config.yaml
n_layer: 9
d_model: 192
d_shared_expert: 64
balance_bias: false
router_z_loss: 0.0001
n_groups: 8
norm_eps: 1e-06
optimizer: "soap_variant"
beta1: 0.95
dataset: "wikipedia_en"
Below are experts of layer 6 (counted from 0) of a mixture-of-experts language model. Rows are named router (the router's row for the expert), gate (a neuron's input weights, with its number), up (a neuron's input weights, with its number) and show model dimensions 0-191. Each number is 200 + 30 x the weight over its row's rms, rounded and kept within 0 to 999.
After each expert's rows: "gets" lists some tokens that make up at least twice as much of what it gets as of all text. This comes from a sample of Wikipedia text that the model never trained on. Tokens count by the router's weight.

# expert 3
router,192,180,170,145,187,214,227,214,221,198,229,267,154,199,204,210,187,236,217,201,203,225,216,226,186,171,179,250,174,148,199,199,192,176,155,184,206,247,233,187,200,218,165,223,205,137,245,168,211,240,143,211,205,228,114,179,227,226,167,152,219,221,181,201,175,190,147,187,184,241,174,186,229,206,147,240,169,197,201,237,207,190,167,166,219,229,213,154,226,233,193,167,233,153,152,189,214,194,192,216,211,184,186,170,202,229,191,201,216,284,261,258,219,225,150,192,235,195,164,180,227,243,210,205,209,204,179,202,206,197,215,157,238,189,259,160,197,183,255,199,195,206,253,226,228,223,158,192,260,226,202,209,177,220,157,200,276,236,187,182,227,221,191,180,212,183,210,220,174,185,194,241,172,223,195,182,171,206,192,239,222,187,257,188,204,262,240,216,225,152,187,156
gate0,228,214,202,128,200,175,172,209,197,264,196,161,188,185,189,228,141,217,185,198,178,250,155,223,250,216,228,215,224,202,222,180,224,219,189,149,165,243,233,183,216,223,219,204,236,229,206,201,189,227,215,190,217,216,148,196,232,162,199,204,135,200,162,181,173,153,193,199,202,211,188,157,190,215,182,146,159,246,221,211,187,194,183,218,172,180,225,218,257,230,203,224,211,180,175,219,203,222,171,263,220,204,197,151,185,191,196,202,237,191,246,216,167,253,182,207,184,197,194,188,202,209,162,190,213,147,184,238,140,157,180,205,219,184,209,240,142,194,178,206,189,261,179,185,205,217,125,227,170,195,215,139,140,221,146,130,277,202,170,211,167,205,248,170,218,167,149,147,170,189,190,259,159,191,206,205,156,199,178,180,185,168,188,211,235,208,231,236,185,212,229,212
up0,179,205,172,188,200,204,207,199,245,192,202,176,213,181,170,213,145,185,240,197,221,160,179,223,198,170,148,205,223,156,161,186,222,219,135,206,162,226,192,229,224,188,180,169,220,186,200,214,190,192,190,182,237,197,180,195,153,193,159,205,169,223,203,223,198,217,250,182,171,266,224,216,187,236,189,158,229,235,194,165,224,235,203,165,174,227,254,183,210,214,180,173,188,181,233,194,200,230,177,227,205,172,183,167,170,205,179,205,193,189,169,225,220,216,210,213,166,206,219,207,139,182,172,264,270,204,159,222,235,208,170,210,221,154,227,222,198,207,275,231,200,169,181,248,133,211,245,225,228,218,210,202,244,178,204,174,165,196,268,179,191,137,195,147,222,194,138,195,186,192,154,176,236,231,206,224,264,188,187,217,163,219,256,178,206,268,220,253,205,242,203,108
gets: " to", " In", "In", " —", " of", " there"

# expert 63
router,230,169,181,172,239,221,225,200,223,207,243,276,164,184,213,240,146,238,186,192,185,259,224,233,172,128,186,231,197,151,198,174,186,198,183,189,233,235,175,218,186,205,188,209,153,160,222,182,212,246,164,207,234,256,162,168,207,191,231,191,226,190,176,217,193,189,160,200,179,208,194,183,278,205,158,216,162,165,190,251,183,170,137,188,240,246,238,198,212,211,170,189,193,185,135,149,238,209,136,215,216,175,144,151,212,215,172,203,222,187,204,193,218,206,159,154,228,225,157,154,232,211,236,194,185,189,202,266,235,217,239,167,195,172,220,180,181,178,214,212,203,218,233,230,216,187,197,226,239,210,246,221,176,247,112,190,261,189,151,183,210,206,193,197,267,181,210,204,196,198,198,222,182,216,181,187,215,174,186,217,176,175,237,180,176,250,200,222,213,212,179,232
gate8,213,167,173,161,183,183,195,239,179,214,236,232,214,225,174,172,181,236,164,211,218,220,215,191,235,182,187,183,230,171,203,209,191,179,184,135,234,211,206,192,171,215,176,247,202,202,202,260,244,265,169,166,175,187,148,165,189,234,265,205,204,221,213,160,190,236,218,232,182,135,186,170,240,163,170,213,189,155,209,168,230,215,164,252,222,190,226,256,204,188,177,256,200,211,170,218,188,221,164,172,193,155,168,201,193,215,211,235,175,236,223,254,187,227,217,155,216,235,198,173,255,232,214,193,205,174,167,253,219,200,189,227,226,166,239,233,203,134,161,247,226,166,205,163,222,149,200,214,169,225,254,185,171,220,149,113,241,196,172,234,228,166,192,207,220,141,196,170,210,186,174,202,183,193,175,221,179,212,197,173,249,150,209,232,216,189,199,207,145,192,224,229
up8,179,236,249,223,227,205,189,153,195,209,209,209,198,227,240,115,219,154,226,211,223,162,158,185,190,225,174,226,175,216,161,211,175,238,275,213,174,216,215,240,204,202,193,161,212,167,199,183,155,163,217,195,155,204,205,223,214,204,229,222,198,177,210,187,200,151,157,132,221,249,210,170,166,200,197,178,172,252,187,227,185,165,176,193,183,173,211,141,207,208,187,174,183,210,213,198,181,208,220,208,236,231,262,184,172,221,159,213,199,168,196,194,269,197,155,208,182,117,153,204,213,247,164,104,214,170,247,143,174,207,214,215,222,197,143,222,223,216,211,205,210,197,190,238,200,184,225,164,161,146,139,222,171,205,222,205,193,223,223,201,226,174,150,250,200,214,210,186,207,197,250,193,169,202,160,195,160,228,212,233,235,226,250,216,215,207,254,183,221,180,233,221
gets: "\n", ",", ":", " \"", " with", " by"

# expert 23
router,168,171,198,186,213,258,208,162,207,228,221,230,184,178,193,211,187,191,227,195,194,189,192,234,178,168,217,243,197,171,195,172,149,166,182,177,223,220,237,235,168,271,189,220,191,199,241,197,220,248,169,185,206,270,145,155,261,195,190,184,195,198,208,222,149,237,135,190,185,226,177,176,220,221,158,240,155,207,192,260,180,186,189,208,236,247,214,184,228,227,192,176,198,178,177,177,216,184,170,180,202,174,146,146,219,248,193,232,223,242,216,215,224,288,179,186,241,201,171,175,244,193,238,233,224,202,160,230,244,202,232,157,225,214,239,167,165,175,234,241,179,224,242,222,212,205,170,241,210,216,252,223,172,212,194,190,252,207,201,200,199,244,204,191,239,142,222,207,146,187,170,215,173,220,153,180,169,179,190,242,195,181,245,173,214,250,195,260,216,180,170,187
gate0,239,195,190,244,268,200,216,219,209,203,216,221,164,192,195,228,201,194,159,200,198,207,179,213,212,189,221,227,188,221,182,194,190,164,207,181,182,225,226,221,129,235,170,226,178,175,218,238,199,173,150,203,199,256,219,224,205,184,240,241,135,199,278,223,117,232,192,159,253,150,221,189,204,176,177,204,139,212,161,218,248,176,212,225,231,174,199,194,226,214,237,226,212,194,201,177,213,171,214,198,187,219,177,197,170,197,248,237,206,198,165,178,208,242,208,222,214,210,269,182,231,208,223,261,177,215,177,186,217,180,243,179,215,277,231,230,214,228,235,158,195,193,213,223,172,214,159,190,212,164,242,185,188,210,218,182,233,141,217,150,173,179,238,185,191,205,194,167,223,199,209,202,199,212,192,197,193,224,185,245,263,119,237,216,205,158,134,174,194,219,175,286
up0,199,203,191,244,202,223,205,239,142,198,194,223,175,240,162,275,256,202,187,238,208,208,236,228,186,196,176,206,181,166,177,207,189,185,217,199,231,215,187,176,164,192,158,222,181,144,216,168,208,179,156,210,170,156,186,157,193,225,204,164,193,234,226,205,198,204,216,162,166,177,185,167,198,187,222,212,191,162,195,226,183,195,199,200,204,199,250,233,160,217,223,172,172,239,210,143,213,155,173,190,196,251,235,270,242,178,226,216,260,177,252,219,235,130,187,193,200,186,223,174,211,162,210,197,178,194,217,175,213,248,246,223,174,193,216,218,222,246,210,196,231,106,215,211,211,247,204,131,183,181,219,191,182,224,231,257,207,198,179,246,112,251,177,202,193,212,250,229,183,171,237,178,216,182,201,247,168,175,210,221,221,172,198,244,173,168,222,137,193,232,164,219
gets: " in", " on", " at", " from", " to", " of"

# expert 27
router,195,152,198,165,247,226,210,169,233,234,198,232,157,175,176,249,216,231,204,215,201,251,193,231,153,188,226,209,206,153,197,175,201,181,176,206,217,207,202,199,177,237,204,270,157,166,243,174,204,266,187,216,200,240,172,171,229,206,186,157,189,209,196,223,188,219,191,206,193,207,162,163,251,249,145,230,155,146,190,217,186,180,143,183,210,257,237,185,247,229,201,173,208,172,154,189,207,202,142,167,231,203,146,111,244,270,193,201,229,214,212,204,249,228,153,194,209,199,167,159,234,207,252,221,201,212,170,253,245,204,234,183,237,208,229,186,169,192,253,217,178,192,223,216,210,209,189,245,219,223,200,208,177,220,191,184,217,193,170,221,219,231,237,216,260,188,238,238,140,186,189,203,170,226,144,192,206,210,189,240,184,171,216,191,186,223,223,232,253,191,167,192
gate0,208,199,154,180,181,201,227,186,202,233,232,226,200,169,206,177,198,229,186,195,208,210,236,193,236,177,148,201,221,208,127,152,218,208,154,200,214,181,179,174,215,173,218,216,153,183,201,228,199,226,193,220,197,216,175,198,234,189,261,254,161,196,164,153,199,171,258,217,209,180,172,178,194,177,175,189,184,119,204,231,183,188,155,152,230,203,216,188,205,259,221,205,206,234,172,197,218,182,163,198,237,177,219,147,247,153,206,177,220,227,224,196,250,214,160,214,222,193,194,212,227,236,242,201,197,180,199,175,165,225,190,169,255,289,269,189,175,152,200,222,190,182,206,206,227,180,192,153,231,217,180,250,198,140,247,219,189,204,203,264,220,197,228,259,230,175,243,232,221,235,206,209,193,182,133,175,204,194,200,203,219,165,180,191,191,205,213,139,150,178,134,261
up0,229,206,214,161,184,148,157,223,204,163,198,216,247,256,200,220,213,203,179,200,263,220,183,180,135,241,216,165,235,193,219,230,152,248,173,256,214,200,162,181,190,157,167,230,156,164,204,190,210,205,206,173,190,198,182,181,209,216,202,179,170,214,207,173,170,215,167,222,191,187,228,204,187,229,162,127,223,183,206,221,240,216,163,250,230,172,141,160,233,197,176,249,218,189,174,218,195,166,146,201,205,245,170,169,218,229,120,219,230,220,149,182,215,221,220,204,161,204,195,158,198,127,246,170,184,233,199,155,117,217,251,238,163,261,215,180,235,236,193,184,184,228,185,199,200,158,179,231,191,171,177,235,219,203,216,165,179,207,209,173,218,177,195,242,178,208,182,174,202,136,226,184,198,157,219,180,232,201,240,225,167,196,240,171,170,209,184,184,216,245,197,179
gets: ",", "\n", " that", "),", "\",", " where"

# expert 55
router,207,131,181,183,213,282,207,175,203,246,187,226,159,200,217,220,177,219,242,210,205,227,197,233,177,160,172,245,191,173,214,214,184,187,184,167,215,208,220,209,141,224,149,244,151,172,240,169,198,216,133,194,230,240,136,189,214,196,203,156,195,203,192,243,204,194,170,197,165,203,183,179,239,215,161,232,212,209,195,255,203,182,147,208,237,265,224,155,255,215,213,193,229,167,141,173,215,209,135,211,238,188,155,195,210,254,198,208,207,238,254,214,230,265,147,194,223,207,169,156,250,244,209,193,220,195,174,228,209,200,240,172,222,166,205,166,178,163,224,225,187,202,232,242,240,213,202,213,245,189,229,225,176,216,200,195,240,179,179,206,219,205,177,192,228,175,247,197,124,161,195,226,155,206,158,198,192,195,184,238,174,171,249,182,236,219,226,184,203,180,188,196
gate0,167,190,220,150,197,250,187,197,201,238,204,222,218,197,175,231,239,163,230,163,207,155,182,195,150,228,207,237,239,166,186,216,206,215,215,157,236,226,196,197,163,208,195,209,186,222,236,169,179,215,216,251,248,261,151,224,198,213,223,178,175,202,177,214,214,202,142,214,170,223,198,158,234,208,199,198,208,234,213,222,226,202,193,223,191,203,174,196,183,229,220,175,180,202,125,184,209,239,208,195,256,214,150,257,211,214,236,202,134,192,240,203,166,162,130,230,213,263,179,204,223,216,203,183,176,278,241,220,190,233,216,128,213,129,153,252,222,177,224,213,175,159,227,220,161,229,280,179,165,220,210,235,204,184,193,200,202,183,198,212,218,220,143,213,191,252,236,201,155,212,196,161,189,175,166,189,173,189,236,256,165,229,192,214,237,209,179,182,194,162,177,184
up0,256,183,185,183,231,217,165,226,179,195,182,190,202,210,190,207,206,183,202,136,214,212,201,216,155,215,201,273,122,168,208,190,193,155,175,225,238,239,209,231,181,218,233,221,231,164,194,232,166,177,217,220,247,197,167,214,152,218,194,205,171,187,200,274,207,269,236,180,207,213,172,175,208,189,203,234,239,218,132,200,222,237,257,203,246,203,163,131,186,176,221,166,201,208,154,165,211,236,191,231,186,158,191,224,160,205,229,203,115,256,231,198,238,220,190,193,242,175,214,177,208,222,224,165,219,168,177,224,193,213,227,230,247,198,201,140,199,264,183,160,195,164,199,226,209,192,198,238,235,176,200,219,259,203,216,240,222,167,216,185,187,207,220,221,230,202,213,231,139,202,169,193,197,190,197,121,201,188,213,227,219,198,193,260,250,208,175,167,171,178,208,230
gets: ".", ").", "\".", ".\"", "\"", "2."